Below are experts of layer 2 (counted from 0) of a mixture-of-experts language model. Rows are named router (the router's row for the expert), up (a neuron's input weights, with its number) and show model dimensions 0-79. Each number is 128 + 24 x the weight over its row's rms, rounded and kept within 0 to 255. Numbers have three digits each.
After each expert's rows: a language model's description of what the expert responds to. This comes from a sample of Wikipedia text that the model never trained on.

# expert 5
router:109156096063123089141127102158107111097123111107136102091132094133149157172127126120157136108135141125110153129145100135102111138105155115115151118143147141123131177104153126118117156144154116111156108154127109158159100117102102079140129150
up0:122173122089116116121113154084124168114121175118174113117123102145161108108150144088102149153124121088141109151130134163156131120163089127122146125120156143179155124098121147106120122141109152084144096137164154086120117171132131166117118081
Single digit tokens inside numbers, mostly middle digits of years like 19'1'7 and 20'1'6, also figures in tables.

# expert 25
router:083143126179120153149128157096070121122151105151125125121143116139169086148143123139104117171152149102142137170171125093097132172148096074175116115138145139105141118113135159105155138114104146140117145106165158119121092131120141130197130135
up0:123170134127153120131090122128121146098121121103104076121079126161149146186123153120093136103118096123110174082117167164170124152129129121148144154136114092114121112155116142118145121160118117096115132138130111091091127128132144098136146100
Full stops closing sentences or abbreviations (Ltd., Co., No.), also )." endings, and occasional words like It or However.

# expert 28
router:127168090035155135120094179175134167123130135156130138105142126116137150137118128130160109110120163136167158125120127159158160123153113178082127118172090110086128095137115122117109138153095141101156102106124138159138149148161163097120125151
up0:118108121141151166139166097099138127164105100111138156166142156108120139143109082113103130144119138079118165124081129151103112181110167132161140107142131161125081149108128104150141131197149117156156115145122115115149151154124133126127136121
Early pieces of longer words, often Latin or Greek prefixes and syllables, such as re, pro, dis, tro in Anisotropy.

# expert 33
router:038105176139107199148110097165146141109104126136149147100103118124188118143127126128129073143105130119113095149139148132151184167091148142135138133136122131125126117130105144094136106151113159126108159121126119177150132086108087076118110176
up0:164179122071124104108085169117111129088152094151177089133137128158148147159093107107164117166100150156141092149123113128071123125121119097082113126159126139153081128115099130102137156155152164125144127157125122146121117092142148152142125121
Month names in dates inside tables or prose (May 20, February 10), W/L result letters, and some table pipes.

# expert 43
router:178156093122107120126125135162133138136167115190117083126130133157154101158162158143155160135129067109117104170132138160124128087140129123126136143127164146113156112118108110126127121113100105104123130128130131157148160123162138095148133130
up0:131173113127151095106113187126140111150184143121157116147146128104112152157142151082126122128126136090151125154125097165129109180107144133127092160149108081129169125112134091170165130090122123131084112112118104158094086161131118119105136155
Prepositions and verbs in sports match and season narratives, like of, to, won, scored, competed, and digits in scores.

# expert 6
router:151098141118166109107158148077171126150090132099117134146153128104169124113138125157119145158166121099112107097150109143102128126115142115112095164087145135123138102148109104073120131124107121122118134124149116136142129143141133128138164114
up0:096131129165130148118145134144155114124144132143130137148101085141115113145111103119167102159092124128124167131157128136149123112139142162112101157097129149144111109128142144074137146128131151137159139097133180068117115114167118108155107146
Opening pieces of words split into several tokens, often after a space, as in ach(ieve), ce(remonies), com(mercium), su(gar), ma(ids).

# expert 4
router:117106092157123148175132144102091088137125162119097101136110111117156116141128109176110108121148128118121108145120126079128150181111121128181106121121152171101106144120129122075085186168106135106138121109125157152106101135113175121139148096
up0:139138137129150127111120180122116145142100137159147115110149123145132126108114120146120117134121129071136125100148151132096134135150091126127173132051132108108107104148113113129115120133131144198167102102147144119127135139122183130118136094
Line breaks, sentence-final periods and closing quote marks, and the == or === markers that close section headings.

# expert 17
router:121091130092162122095136108077174145126119118109186125119133146131118134090104120066144097159109146145123137144127115161148080103085104136129118125135153121158114118126154145169138135096158142109093103161095145142125130162108129075124111130
up0:148077115148126122147143142145131121107097099139100133126143154155181135109125124141088103143139143163163182135157138120135164106128153149109158083144095146120131075144068143133146101135073131138148112122130149152153133118142123151086147172
Adjectives before nouns and adjective-forming endings, such as American, National, local, and the -al of mechanical or colonial.

# expert 23
router:104099156115102092098101121088104093148156114142090152115110131141098153154092122143107112117147155135126093124140119107096140142135089161190100116117115120149090145073153138172097124162102112136115118107139155105128118106146099172125114165
up0:124140117151115120164077095133115129143113160102172126141117106126152164133122180102141126158106164133156087157129140092146117111137152199125110161126106158143149123128151152130178102090131156105107121108148159121127124160159126128135116102
Final pieces of surnames and place names such as -ford, -ville, -shire, -sky, -son, -ington, often before a comma or pipe.

# expert 35
router:161121101099104134198119157138082152156146144121145101128117134166179170070185133166087126104138131119118132146159168150102099138130096115101138145130114110144132169101102077094120105143101087152123152074118123112167151116134154105164135116
up0:135103120163126124134108083134114123127108131104098158105117144153140127157078123143146143092125151128110117113158120124106154094189104085110146125117139146127103131106133147141122175118157079149152102180088166115152153144097114136158121107
Capital letters and opening fragments of names or abbreviations, such as Dr, Mr, Jr, middle initials, and first syllables like Ka, Ri.

# expert 20
router:167120083092101087181158132168137183136074109168124168092096182118170132108109118090117158113098126127152109121117086154158117124108148125082109140124167092161112105096110119119170145136104161105099137126126115128145130128110109119114096152
up0:150116103143157130131154132157126124136111081088158159114122161118110076123144105127115136180125097120163140102145174144104133171145106126171137108090114088151123062108144114113146107146172142136159148127124119112127105174136127132103135090
Field names and label endings in infobox or list lines before a colon, such as Platform, Producer, Time zone, Label, Born.

# expert 47
router:125129102139135143088102092113135146145106092140126145129153142156153138108116101151130137140104133129090163139095123156126114140134104162155172138140121152052127132131095106112104126156134133137132166135159133113126124141080159096104144111
up0:152109118114106138106111147142110084121127144124088108146153100085087109141133129090135146128158151129140134149137124181172116085129165137086068116102140153113167109118155103118167086091150116125182122137135125147137128125146145115166084120
Prepositions introducing dates and places, mainly in, from, on, at, since, until, plus born, Released: and months.

# expert 45
router:137126123077123079150125159140135136141126156147112139098122130113167153124116169127107150119123094082107087150153137122114116149133186134106133164123153095152148148105130116141139109086109131112089127023148141134130143119177141143094118108
up0:143153114078147159151147135130144126129102119105127110110090109156091137103121130147090115168168129119112131113123179098096149103109123119126122131125146102084139126173107102099094182110109110147177123154120127128098115101112171128104132111
Capital letters and short pieces in acronyms and abbreviations (US, UK, UEFA, R&B) and chess move notation like Qxd4.

# expert 11
router:136111134081130114140118143133131124117141113156127149143091076109111159123096091130093134136154113106109092120138121168099094190140106120175129116141103119169113116151129099174145083109063061159104120162107114114098189102132150139102144121
up0:143122128164125121147071173068119096144109116128139093114137145135129120159135122112142162117149170176146178120123073112120115140099110151106169145149155123130134122104142117131156119158128133162074148101086149119104153117100131148109168148
Word pieces inside personal names (Her-man, J-on, Henri) and role nouns like King, President, father, son, Minister.

# expert 46
router:095133184180115114121118164150105146112129128149127150132173113128151121117115158126144138122115135157099134154162120113156148129134125139113129147123163107131127139094106106092151143099138170115147127119112137132145139118105113110091123141
up0:163082123127137097090148163092139152152145124100111160141140114111130114135125134112106114124101098151106125161140110125136113099139168131130123125158134119121135139181114176115180110110100113156123187130137167095098084081146152132105115114
Newline tokens, especially after headings and table rows, plus heading equals signs and table separator rows like |---|---|.

# expert 30
router:116102153087191061115135107139107085106159106112131141124128143133084100130098137128103118147121147159157152136153098130157136092144141106130142129136131120134104127132149153147135141131140119089120078155129121096140124156123111150113151143
up0:144114126095129164104182139114078140144154125133148142132129086121150186138131165163138153127160138127133129101087183128131156085154132118102105141092107111165118160094058129154129122101106136139129148179120119167148109163120172130144154149
Final pieces of split words, usually derivational suffixes ending the word: -ity, -ite, -ary, -ness, -ium, as in nanosatell(ite), National(ity).

# expert 41
router:103095208185105139097128061126123179097096158146126117104127161113124177115134114170182096169158116136122138128103171129138139183162132161162138140129120154114114117161148142148143107091147124169123148121110109154104117185117163100148128143
up0:106107140124137135112158126133094134136126142101142146156148159123159152151114153120092109122158149132165114128089129121135130108095100148153108104123130148133155136129126177130114116132155122080137091084152110083185172087110147149130103175
Pipe characters separating columns in wiki tables of results, elections and rosters, plus semicolons and some verbs like signed or elected.

# expert 2
router:144152128168095158125117166119149145179127101143161079134139146130156126192114124152119124138117089135112160136131145138121156095181076145115124119091105150093140092138150129126095148145141104104147121123123146153111103142119123108105106151
up0:129090134138092135108121118136123086103123134126113101138112127101104076118144096108111181182119141133130136143124124134127123111154103128110140141133136124101125122203099115130095094155127115138109152151142102127097158144111130127161120074
Prepositions, mostly of, also in, to, for, about, between, that follow a noun or verb and introduce a phrase: tide of, Siege of, used by.

# expert 31
router:141125157119069123111142129125124098106138189124130163158157120126080097144159144115117158112138144147145105103127098143178111165157120129143139113091132124147159131148118110144110153125091096157147098124118131128154104124119139167144141097
up0:124129125110146147151112136115129108106130141132117139116151166165117127100137076115109161116150127149082110133117136135118126162093129178132166180111163144151152103090124120115108101158133090146102108149102146121113112163127098127115128126
Apostrophes, possessive s, and accented or Romance/Germanic word pieces inside foreign names, like Lagard-è-re, Los, del, Sjöstr-ö-m.

# expert 12
router:023105056033116131129097172145113130143126133108123159146118127117179158159141081112144112137150132141109154131108160154148139142128113101100160133129130147129156138139072149136099119105130104199095134082128152102132111122139156111158093162
up0:118130132099167110053170156112170150147135112160126116143125109147106114113132165122144150155128147161129149131134086124130119106109163103123114096101147117105184121170114092109139116115101093114115125137070172136130131092141134154131148136
First capital piece of an unfamiliar proper name or place, such as Di in Diokno, M in Miyazaki, Kr, Mc.

# expert 7
router:137165175100163130191087056136092105136159161143161125126136070119144143106118146188127138124127140139147090102140117140098089139131097146146121115160131125145148083126135095121131109125157141114152122166155150123152133113134122106149120096
up0:118089127106119151122081108147133135149075138178155124107087111152132152142103109122135108060155210151137102104145112153141101161144125140127089129096090166153164124090099101109132138135138125089123131157118147140129141145139143094151106136
Individual digits inside long numbers, especially decimal GPS coordinates, minor-planet designations, measurements and times, plus subscript/superscript markers like _{ and ^.

# expert 38
router:102120122128149133109157117145185101119147107097105131121090140108132109118145120139171146106146162113097135164188124093159080133143120132120135156114102173082126137141151107113131136133119122079190132157099107157173131106114102143113139146
up0:134100117144135133164130113088119119116141094107131150138131157105111095119139088130075136122135149158122141097130132110095102124134082122116125106131107104134109122087142206090111130101122108150148135170149125082097165163132149119140131116
Verb forms and -ed/-ing endings after was, to, and, such as used, released, built, made, purchas(ing), conceive(d).

# expert 29
router:168132026021150047113175097133193108137116087133118129097094146157101115110136128135132152143118170164110174122142139135140135100155143125145104113123126093089103130123167128122147123119148136096130120140135127107117100132123088111103113132
up0:139092116117157135163114122110150143152127127154106148165112116084102124079121114144086095167118142109143139125099105123142116130149141100128135151134116154140136148082128104121145113160108101126113184115143120137104131146085106113099088134
Common nouns heading a noun phrase after the or a, often followed by of: name, family, office, siege, number, album.

# expert 10
router:118137137127144084123132127123128115156104136108137162104104141167071109161148160139127121123146185095134137112109110105122151111137147102102119136124119121168054173121114108189121100164158107079094126144111153115109134144141126157146144127
up0:150158108101080144144115175088129095128120159125150138122095151095134131107118089172135142113171136124129150117165138125137146092153152120133088147138124136110121143120140112143125078160111154162128145117119134127125131096117129103141129114
Middle syllable pieces inside longer split words and names, like tor, tur, el, il, ul: Carr(el), Conser(v)ative, par(ole), re(organ)isation.

# expert 42
router:118182092113128140127126110123139126116132091153123138122104118113151130103119119131133132178099139173126108142112140119137129127102130169155106113140111123087118112097127164108185130139121132110119123146121094148079100129126076123116117111
up0:142140140135133181172118120113137131117124113125131165105150111105150128108123075124142123123099094110140111126056143163109149117147153151118111128123134172140150133146127132138137141099102121109119086155140153099138120089120106109144139160
Plural s and ending pieces of nouns, plus nouns and pronouns for groups and people: contest(ants), shaft(s), team, people, they, him.

# expert 36
router:124179094167104140159148104097103138113122159148134127139094116133113133146095119129082137106080109136108158153113137136135160120101149125125153124143157104164140119140123150195133142116138129148136126126108128156113138159128155080116126127
up0:114153129122177114139115140143137146111124124109137149120103148136134106106175159142157109110104140141121135122111110173134149177171114127102110122066105154111063087121125137103110135133088127117164086139097145142107088183133087143085118134
Colons after infobox labels, list-item hyphens, table pipes and conjunctions like and or &, as in Order:, Label:, - Ancylis.

# expert 26
router:168072138139104138126093164096152131130119128097071116130118111142120075152131113158147095095134129142092121062128147126124188143159111076126149112151134142148130139130092109044144136132119167154125112152132138128091100142119124103174162134
up0:126150121094145112111115112135101120127145078151104139156094147140138116116122123121113128106121116127097133145108099088108136143138133105112142128097086173110104107080153153122091131127129113091099104090158145152111109134145118154141121140
Space tokens before a lowercase word or number within running text or tables, and leading digits of numbers, such as 1936, 93.

# expert 19
router:140126168172137102122121105105109133122145098103125122084186148094111123183119166128094076130095150133117091123149118133172115159148130107135177096133116103120137126161146126125083108127149122182127104115173089088133115130161105155123128131
up0:118149118100104122181092142142159125087114122192170134093142115111162169137114122142131136114168123137107138164147107090148148101133106154111142163116110133145130151081145108146153120130123109098153145156111167155123100110165120081126157099
Word-final or inner pieces of foreign and taxonomic words, like -che, -le, -ae, -ta, and digits after decimal points.

# expert 40
router:138164194116138069132127081139150172097199154101104108158119095125132123118117081143130126136138098126110166142095151102093141108111115134166102112128158154096126126122138154109098121160118135142158135164116165105144047115137151148141134165
up0:152133126141064131095130142101116170119143117130112151087162116130105143134129077117086145154165116107180137124157155159170103095150135123124130136146156121187164111118098101121131101147108127144118125143138122162136186113134153104135101098
Month names and the first digit of days, years and numbers, such as January 22, September 18, 2015, 1966.

# expert 14
router:099175136116090155145114126161115165124108168173114108127156083145144082134138106160107163143141137136122175114139166123123128122126111116092100150161137164171160160152140115115136168111118175123161088118134151115138162107076161133094102124
up0:119108143144125111146187118097105113124169122164171168093127137155089133162104129136105126107101141110153161141122136168134119124124100088117163112119138144099084104118154112111172140134142155117105134118172103145153085126179110080116130133
Standalone space tokens after punctuation, table pipes or colons, opening a new item or sentence; also opening brackets, quotes and math braces.

# expert 22
router:094156222197156159095137124093049126146106130119121144094097117168178141132148094090112098126121097153143136143107147100085093121143101076137130122164130099114129173100143178116132119127144173140171153127160135135082105123124137126163122123
up0:151116171100209133144100127141115086114146117143138118116156159147116153142120097151139143139106128192120142138101128138142109133099109136160152124131137112132120122094134113106132119129148124097096138171150146092121136085156104079158140085
Commas, semicolons and dashes separating clauses, list items and citations, such as Verhoeff, 1910 or Sonora, Mexico.

# expert 39
router:142175086152065173105164135111092128086133136126161148175155150125155158088146122087134137123107096106162154155091123105109162125122109104114122121168104129151150156139157140166162087176177161142117173173136124148114125119134161112129144102
up0:135138123126135122112152147126139129176152157109136115122147144089165155115114153099116187142183114096155090141111087092109152149150132142154169135136132100128141141135128150112117108081124142098108071126125127114150114184119127145125104137
List and clause connectors: and, or, nor, but, commas, plus quantifiers like both, several, various, including, such as.